Weights of a small mixture-of-experts language model, trained from scratch on English Wikipedia: a softmax router, a variant of Adam for the experts.
Below are experts of layer 5 (counted from 0) of a mixture-of-experts language model. Rows are named router (the router's row for the expert), gate (a neuron's input weights, with its number), up (a neuron's input weights, with its number) and show model dimensions 0-127. Each number is 128 + 24 x the weight over its row's rms, rounded and kept within 0 to 255.
Before each expert's rows: "comes after" lists some tokens at least twice as common just before its tokens as in all text. This comes from a sample of Wikipedia text that the model never trained on. Tokens count by the router's weight.

# expert 6
comes after: ".", "0", "3", "5", "4", " U."
router [156 158 159 150 150 129  99 143 127 130 138 130 125 115 167 146 134 131 123 139 126 103 184 119 131 143 140 160  98 102  93 121 173 155 147  74 134 118 122 137 133  97 145 102 129  75  99  91 126 103 131 151 150 172  99 157 142 140 102 141 145 123 113 166 140  95 127 181 153  88 115  93 138 172 119 100 102 120 147 139 132 165 100 137 151 127 158 100 116 111  94  95 123 103 112 162 132 132  73 135 124 165 188 122  84 133 125  72 114 139 112 127 103 125 137 154 132 138 175 128  93 101 136  88 110 133 156  87]
gate0 [134 153 131 189 105 130 104 166 115  96 154 157 103 119 139 114 144  51  85  95 124  89 177 124 140 171 134 138 122 107 110 104 151 130 162 110 132 148  95 157 124 125 133 106 130 126  93 110 144 129 140 120 139 133 111 108 156 139  90 102 153  59 129 140 167 130 132 139 124 139 116 111 125 136 128  82 149  89 122 146 173 149  97 112 158 105 135 143 117 116 163 139 113 138 145 138 162 114 107 133 128 125 130 142 103 137 148 125  65 120 155 168 114 103 164 121 150 156 118 148  83 119 111 153 120 143 102 131]
up0 [124 131 142 175  91  91 104 152 130 146 135 158 110 138 133 132 150  99 125 124 157 103 174 153 160 141 140 128 103 157 110 131 166 118 123 113 101 133  98 165 155 174 110 119 108 127  98 109 151  91  94 147 128 122 150 101 127 144 113  56 147  80 127 131 150 118 156 106 112 147 129 131 163 154 141 134 148 116 112 169 140 155 107  85 141  96 137 134  96 110 104 136 148 129 143 138 192 125 115 114 140 120 105 144 129 126 146 141 118 115 155 176 126 148 147 123 115 138 111 158 149 158  75 124 116 144 119 127]
gate1 [212 129  79 200 115 121 143 136 113 147 148 132 171 103 121 101 127  89  95 154 122  86 136 128 142 118 106 120 151 123 123 154 142 141  80 123  97 129 106  67 173 133 112 161 181 125 109 116  85 132 124  86 101 108 166  89 144 145 134  92 133 136 131 127 162  95 127 121 150  72 121  96 124 141  91 108  58 165 158  93  96 141  83 159 151 151  93 152 122 142  93  89 111 135 118 113 121 129 125 139 120  93 172 161 119 152 128 163 160 145 113 122  88 132 119 131  98 126 148 117 152 124 122 111 138 145  95 106]
up1 [136 100 107 151 108 114  92 166 138 152 111 122  97 110 161 109 124  74  92 113 136 115 112 162 144 128 104  95 143 132 131 113 145 117 124 111 123 105 109 103 168 129 149 112 130 164 129 149  78 166 121  98  97  85 150  98 143 141 155 111 132 146 142 123 155 100 137 112 146 107 165  82 127 146  65 177  87 133 125 128 123 181 125 110 169 125  87 168 121 113  70 115 149 152 155 107 143 131 144 120 120 111 153 139 142 145 125 142 118 122 136 148 101 175  98 106  89 116 150  89 141 131  81  80  97  99 136 106]
gate2 [133 152 140 128 133 173 170 134 135 143 103 141 119 103 123  89 140 101  97 157 102 107 174 116  70 135 137 118  87  59 124 140 114 180  72 137 145 162 123 131 114 117 139 122 148 131  88 119 127 128 153  98 141 133 143 145 139 131 136 131 163  98 120 132 111 107 114 124 115 161 126 121 123 131 126  89 166  99 125 117  83 106 119 123 125 167 130 105 135 162 163  87 121 105 139 188 126 144 135 109 146 139 164 122 103 125 110 146 131 129 166  92 145  97 174  87 125 205 117 143 120 132 137  86 146 132  72 111]
up2 [147 118 115 148 117  81 101 133 175  89 162 137 141 128 115 130 135 104 179 126 153 156 143 147 161 131  70 148 163 221 119 146 121 118 134 163 115 155 116 128 128 165 138 107 157 118 189 125 153 163  68 161  95  77 144  87 168 165 117 153 116 150 122  89 137 136 164  66 144 150 140 127 147 106 102 161 130 148 121 146 153 126 135 146 130 127  78 160 120  72 130 152 153 139 141 102 141 100 123 112 166 140 108 126 143 156 144 103 116  74 116 132 106 136 139 137 133  98 148 123 126 134 110 132 107 123 142  94]
gate3 [135 164 135 120 130 141  99  87 118 169  94 191 133 124 125 121 108 135 131 154  92 154 137 138  68  69 103 127 145  91 142 162 111 153 108 106 155 118 146 138 137 123 126 165 183 107 129 127 118 135 141 146 104  92 177 139 158 107 107 126 118 137 118 108 113 142 182 100 132  95 130 113 105 181 172 149 115 152 169 137 158 150 149 150 122 152 115 118 100 121 112 110 114 153 114 158 119  90 101 112 139 138 137 143  98 121 128 112 123 115 131  96  85 107 131 139 121 153 102 144 115 127 108 156 116 132 129 101]
up3 [143 110  70 186  92 131 130 138  96 126 153  89  97 144 105 165 141 116 108 142 150 126 125 144 126 129  94 123 139 155 105 163  99 125 131 119 129 137 122  72 105 115 110 127 148 178 161 107 146 164  89 138 154 103 125 106 117 159 134 104 141  94 106 121 160 113 113 128 140 139 164  99 137 131 117 153 127 135 121 104 154 102 134 148 105 166  88 178 123 125  91 115 139 132 172 121 153 140 163  98 132  74 122 169 118 172 112 160 140 128 151 114 129 167  78 107  92 126 116 118 131 134  86 145 109 120 127 156]
gate4 [107 108 119 131 112 158  81 155 109 117 131 144 113 141 149 142 126 118 124 104 130 128 125 121 129 182 103 127 106 150 109 119 126 129 112 130 146 137  87 135 116 144 145 164 161  94  81 143 143 109 107 176 123 139 143 141 121 123 128 185 121 121 121 107 146 135 156 154 101 153 138 144 113 165 168 114  85 145 119  90 129 183 120 167 126 133 127 132 159 148  88 132 130 160  80 102 146 136 142 143 174 135 114  81 118 128 140 115 115  74 175 148 101 152 144 136 152 142 123 127 110 107  86 120 135  79 123 102]
up4 [145 137 116 141 123 118 130 105 170 124 140 193 156 127  79 140 155 135 133 131 134 124 131 128 130 121 136 147 142 145 149 132 104  70 134 141 143 127 149 121 126 120 106 107  80 182 102 104 115 130 159  95 161 105 119 113 133 122 116  63 140 141 137 151 135 134 120  80 156 135 123 132  98  85  99 120 146  83 147 116 109 109  98 134 106 116 167 174 101  95 158 154 155 105 146 127 121 144 153 140 108 110  93 150 130 149 124 140 114 162 110 139 144 144 157 129  94 132 109 134 135 125 184 132 139 143 136 124]
gate5 [107 141 106 130 124 131 160 106 148 108 141 108 167 103 136 160 121 119 145 160 127 140 154 146 129 131  88 113 177 113 115  96 163 153 126 123 113 125 137 147 119  75 121 144 177 105 108 125 109  91 132 117 128  98 145 116 106 174 139 147 149 114 178  87 112 112 132 136 134 145 151 151 119  97 131 105 186 122 119 150 115 117 180 136 156 163 112 104 147 154 129 106 109  73 114 118 122 132 132 107 119 122 161 131 105 116  95  91 155 113 138 116 115 120 170 124  65 141 139 124 124 144  95 127 116 184 124  89]
up5 [126 167 130 145 133 121 157 117 179 137 164 110 155  73  97  91 129 103 121 139 119  93  91 131 106 136  86 115  88 154 131 148  69  92 103 124 189 135 132 133 133 124 108 155 167  94 152 140 133 109 136 136  79  91 150 114 159  83 130 148 148 165 149 138 147 126 122 136 129  98 136 110  94 121 131 109  94 140 121  76 168 143 115 130 131 171 105 134 131  86 182 122 124 131 155 129 145 145 100 145 110 120 138 143 140 114 111 141 107 109 143 142 112 124 153  96 136 152 129 139 100 139 139  95 120 128 155  85]
gate6 [128 122 156 122 107 147 151 157 108 137 134  96 160 119 145 102 138 107 144 154 123 101 122 134 100  99  87 134 161 143 138 122 147 141 127 175 149  83 143 145 145 143  87 125 151 127 131 118 139 144 125 116 102  87 106 110 142 119 148  84 152 104 161 148 144 104 131 114 142 134 131 121  84 222 148  75 100 110  85  79 134 118 116 134 131 129 130  77 104 114 157 103 131 106 132 143 128 115 172 159 142 119 130 102 124  85 127 133 153 122 115 106 128 120 151  87  88 144 165 158 140  96 121 133 138 133 161 109]
up6 [122 133 124 181 132 142 145 125 165 211 151 146 134 132 126  93 115  89 107 154 129  59 125 173  96 123 156 157 106  73  91  85 162 140 121 140 142 122  92 110 127 123 162  83 142 119 124 129 108 121 135 146  87 106 104 164 132 115 154 137 154 140 101 133 144 100 178 126 157 135 126 140 133 131  97 137 153 146 154  71 142 154 121 130 129 146  98  90 124  83  81 120 123 111  95  78  90 183 122 125 104 156 121 154 122 141 149 138 140 118 142 141 152 157 157 146  92 138 106 104 100  84 117 127 156 113  93 104]
gate7 [133 135 125 135 123  92 108 112 100 157  70 141 128 140 143 109 141 110 149 139 136 114 111 127  74 161 105 149 162  96 126 122  87 163 141 130 118 161 124 130 114 141 112 119 154 132 133 103 106 129 173 114 107 107 146 144 117 114  97 122 102  69 137 116 175 141 116 104 100 134 148 129 114 144  76 135  75 121 155 169 119 161 103  98 138 178 147 144 172  93 129 151 123 137 147 102 134  55 152  94 127  92 126 136  98 149 113 114 121 144 133 102 111 118 150 156 129 162 110 138 129 120 150 140 139 165 120 139]
up7 [107 146 169 112 123 126 125  96 110 111 109  95 102 105 135 144 153 130 152 151 113 155 160 151 114 128 132 109 187 103  91 109  74 123 136 119 124 110 138 133 135  88 124 106 123 161 109 115 191 146 177 127  86 112  89 156 149 139 125 110 135 146 151 149 125  94 107  91 125 149 135 100 118 151  71 120 106 152 115 148 110 135 109  95 123 140 130 137 174 109 112 135 129 138 103 134 140 101 136 146 106 151 104 154 107 161 132 119 163 116 118 107 135 115 140 146 138 142 146 158 137 127 118 101 126 127 142 118]
gate8 [124 106 121 144 143 120 165 109  65 141  98 126 169 135 145 145 151 124 156 151 113  67  92 116  78 134  96 113 119 118 151 142 111 118 118 135 123 100 113 116  78 141 132 133 137 137  98 142 112  93 138 148 137 149 173 113 106 121  49  95 117 127 123 156 134 139 116 182 143 135 109  87 103 128 134 140 108 123 130 105 119 142 178 135 154 141 127 105 134 140 108 116 134  99 132 147 115 125 125 153 130 166 148  96 132 122 140  97  98 148 122 127 135 142 128 156  98  95  90 112 117 139 144 137 136 156 151 124]
up8 [110 107 125 132 131 124 106 107 134 117 138 145 155 133 104 147 117 126 159 109 104 105 124 124 135 162  99  79 113 156 122 105 195 110 134 150 137 154 168  83 137  91 140 104  90 140 105 149 120 116 179 117 146 136 131 156  86 124 100 147 104 130 141 113 165 159 103 142 129 126 113 152 102 153 100 174 171 126 123 114 115 133 160  73 142 169 134 120 164 134 160 143 151  90 118 152 122 118 161 120  81 148 167 118 150 109  97 101 128 109 107 141 132 125 104 141  88 109 115 106 104 118 129 140 145 133 143 121]
gate9 [164 159 156 143 114 127 171 126 126 150 106 105 182 107 139 130 116 140  97 120 118 106 119 109 123 129 153 121 130 121 136 117 145 121 146 106 143 119 143 126 115 146 127 202 133 105  63 150 121 111 141 137 122 122 119  98 121 141 130 136  84 114 197  79 113 132 102 172 119  89 110 113 145 150 120  89 102 145 121 118 132 157 145 139 151 110 114 121 108 160 102 103 104  96 119  99 180 112 107 106 157 115 107 155 116 125 107 170 101 119 121 137  96 111 115 124 149 119 132  99  77 121 153 128 145 172 159 112]
up9 [ 98 122 126 106 114 125  91 127 132  82 129 103  95 110 132 148 166 127 119 140 133  91 155 148 132 131 136 147 185 135 147 152 117 122 162 124  79 126 105 124 133  92 116 117 141 136 155  82 107 151 111 109 159 135 138 133 114 134  99 127 130 149 109 157 166 126 159  99 164 185 135  87 111 118 141 169 152 123 126  99 111 110 109 142 139 133 188 134 126  85 139 157 115 174 125 134 121 126 123 131  96 177 105 125 113 121 121 112 168 137 129 151 129 130 127 165 142 154  97 152 138 104  83 150 104 116 127 150]
gate10 [117 172 145 143 127 132 160 117 151 115 130 117 142 152  93 143 141 119 124 133 123 197 175  89 131 149  87 152 114 129 140 136 112 130 106 126 153 163 125 116  99 145 152 131 130  93 100 127 151 110 163  94 128 103 144  84 128  96 135 167 114 118 139 114 115 132 121 140 119 118 127 152 147 119 142  99 141 121 148 141 115  88  87 154 124 180 126 107 163 156 152 153 144 139  99 161 152 100 136 117 163 100 159 117 121 148 116  91 164 149 137 125  80 108 155 134 122 159 158 154 111 131 156 158 130  83 143 100]
up10 [157  93 141 123 126 151 110 123  98 171 129 136 136 137 147  92 114 126 151 144 131  97  84 114 132 117 118 151 141 115  85 111 126 165 141 132 139 124 138 147 165  94 106 111 128 135 175 143 110 113 123 162 110  74 142 157 153 118 132  74 159 107  76 140 134 141 135 115  90 137  75 162  81 108 117 155 126 109 159 166 131 122 163 128 123 104 108 139 115  72 139 105 165 100 144 147 113 167  99 147 104 180 146 142 142 155 149 124 147 172 121 137 145 109 170 138 105 122 158 136 104 121 127 120 130 144  77 146]
gate11 [131 111 130 190 146 143 131 142  92 126 137 110 168 154 103 137 129 107 134 104 142 177 183 108 135 135 145 186 105 157 139 119  87 125 157 123 151 183 142 132 137 115  75 136 132 106 154 137 139  98 121 166 121 146 151  92 129 160  68 126 102 151 158 132 129 142 136 114 154 102 136 112 108 142 118 176 111 112 175 115 122 158 122 179 165 146 109 126 142 163 160 142 140 133 136 139 103  94 126  86 166  97 150 131 128 147 109 107 111 115 114 128 109 120 154 144 114 181 175  94 130 162 165 173 120 126 133 191]
up11 [152 120 155 180 159 127 102 154 163 166 154 133 194 139 163 132  98 136 172 135 161 135 118 116 153 110 154 180 111 120 130 144 117 152 130 157 154 146 118 178 154  99 104 121  95  83 145 135 115  86 124 134 130 130 140 140 146 138 140 109 100 167 141 135  96 110 156 137 146 113 110 185 160 108 173 133 116 134 166 147 114 148 134 108 114 155 139 104 127 156 139 104  93 149 132 152 132 154 144 131 159 171 114 156 131 167 145 130 109 113  87 119  80 139 186 176 129 117 167 130 140 128 159 169 127 152 112 138]
gate12 [128 163 147 137 139 135 131 114 141 213 128 151 142 147 171 121 149 135 107 132 115 121 148 163 128 148 103 130 117 103 142 163 136 142  90 160 137 125 141  81 154 157 146 141 146 111 142 120 101 169  96 128 102 151 111 112 110 124 133 109 129  96  94 131 135 123 161 124 144 105 126 126 120 117 107 106 133 127 143 127 150 125 145 121 140 146 133 140 126  91  93 127 149  70 113 171 106 135 145 133 138 121 193 132 129 143 110 104 134 160 165 115  75 166 188 139 115  93 101 150 151 165 153  98 129 105 112 112]
up12 [141 130 122 135 141 126 156 130 132 159 154 139  81 121 141 191 115 121  75  58 131 106 121 111 123 137 114 149 120 151 190 143 153  93 132 179 159 125 121 152 126 138 148 184 153 146 135 111 115  87 146  88 151 114 151 123  78 118 124 124  91 146 152 125 155 113 137 141 168 118 136 107 151 115 154 113 127 128  76 121 131 121 126 111 112 118 151 120 121 122 152 129 140 155 113  42 108 150 139 153 134  93 108 129 151 110 159 140 118 102 141 150 132 174 111  84  81  85 138 122 111 113 108  94 130 144 146  93]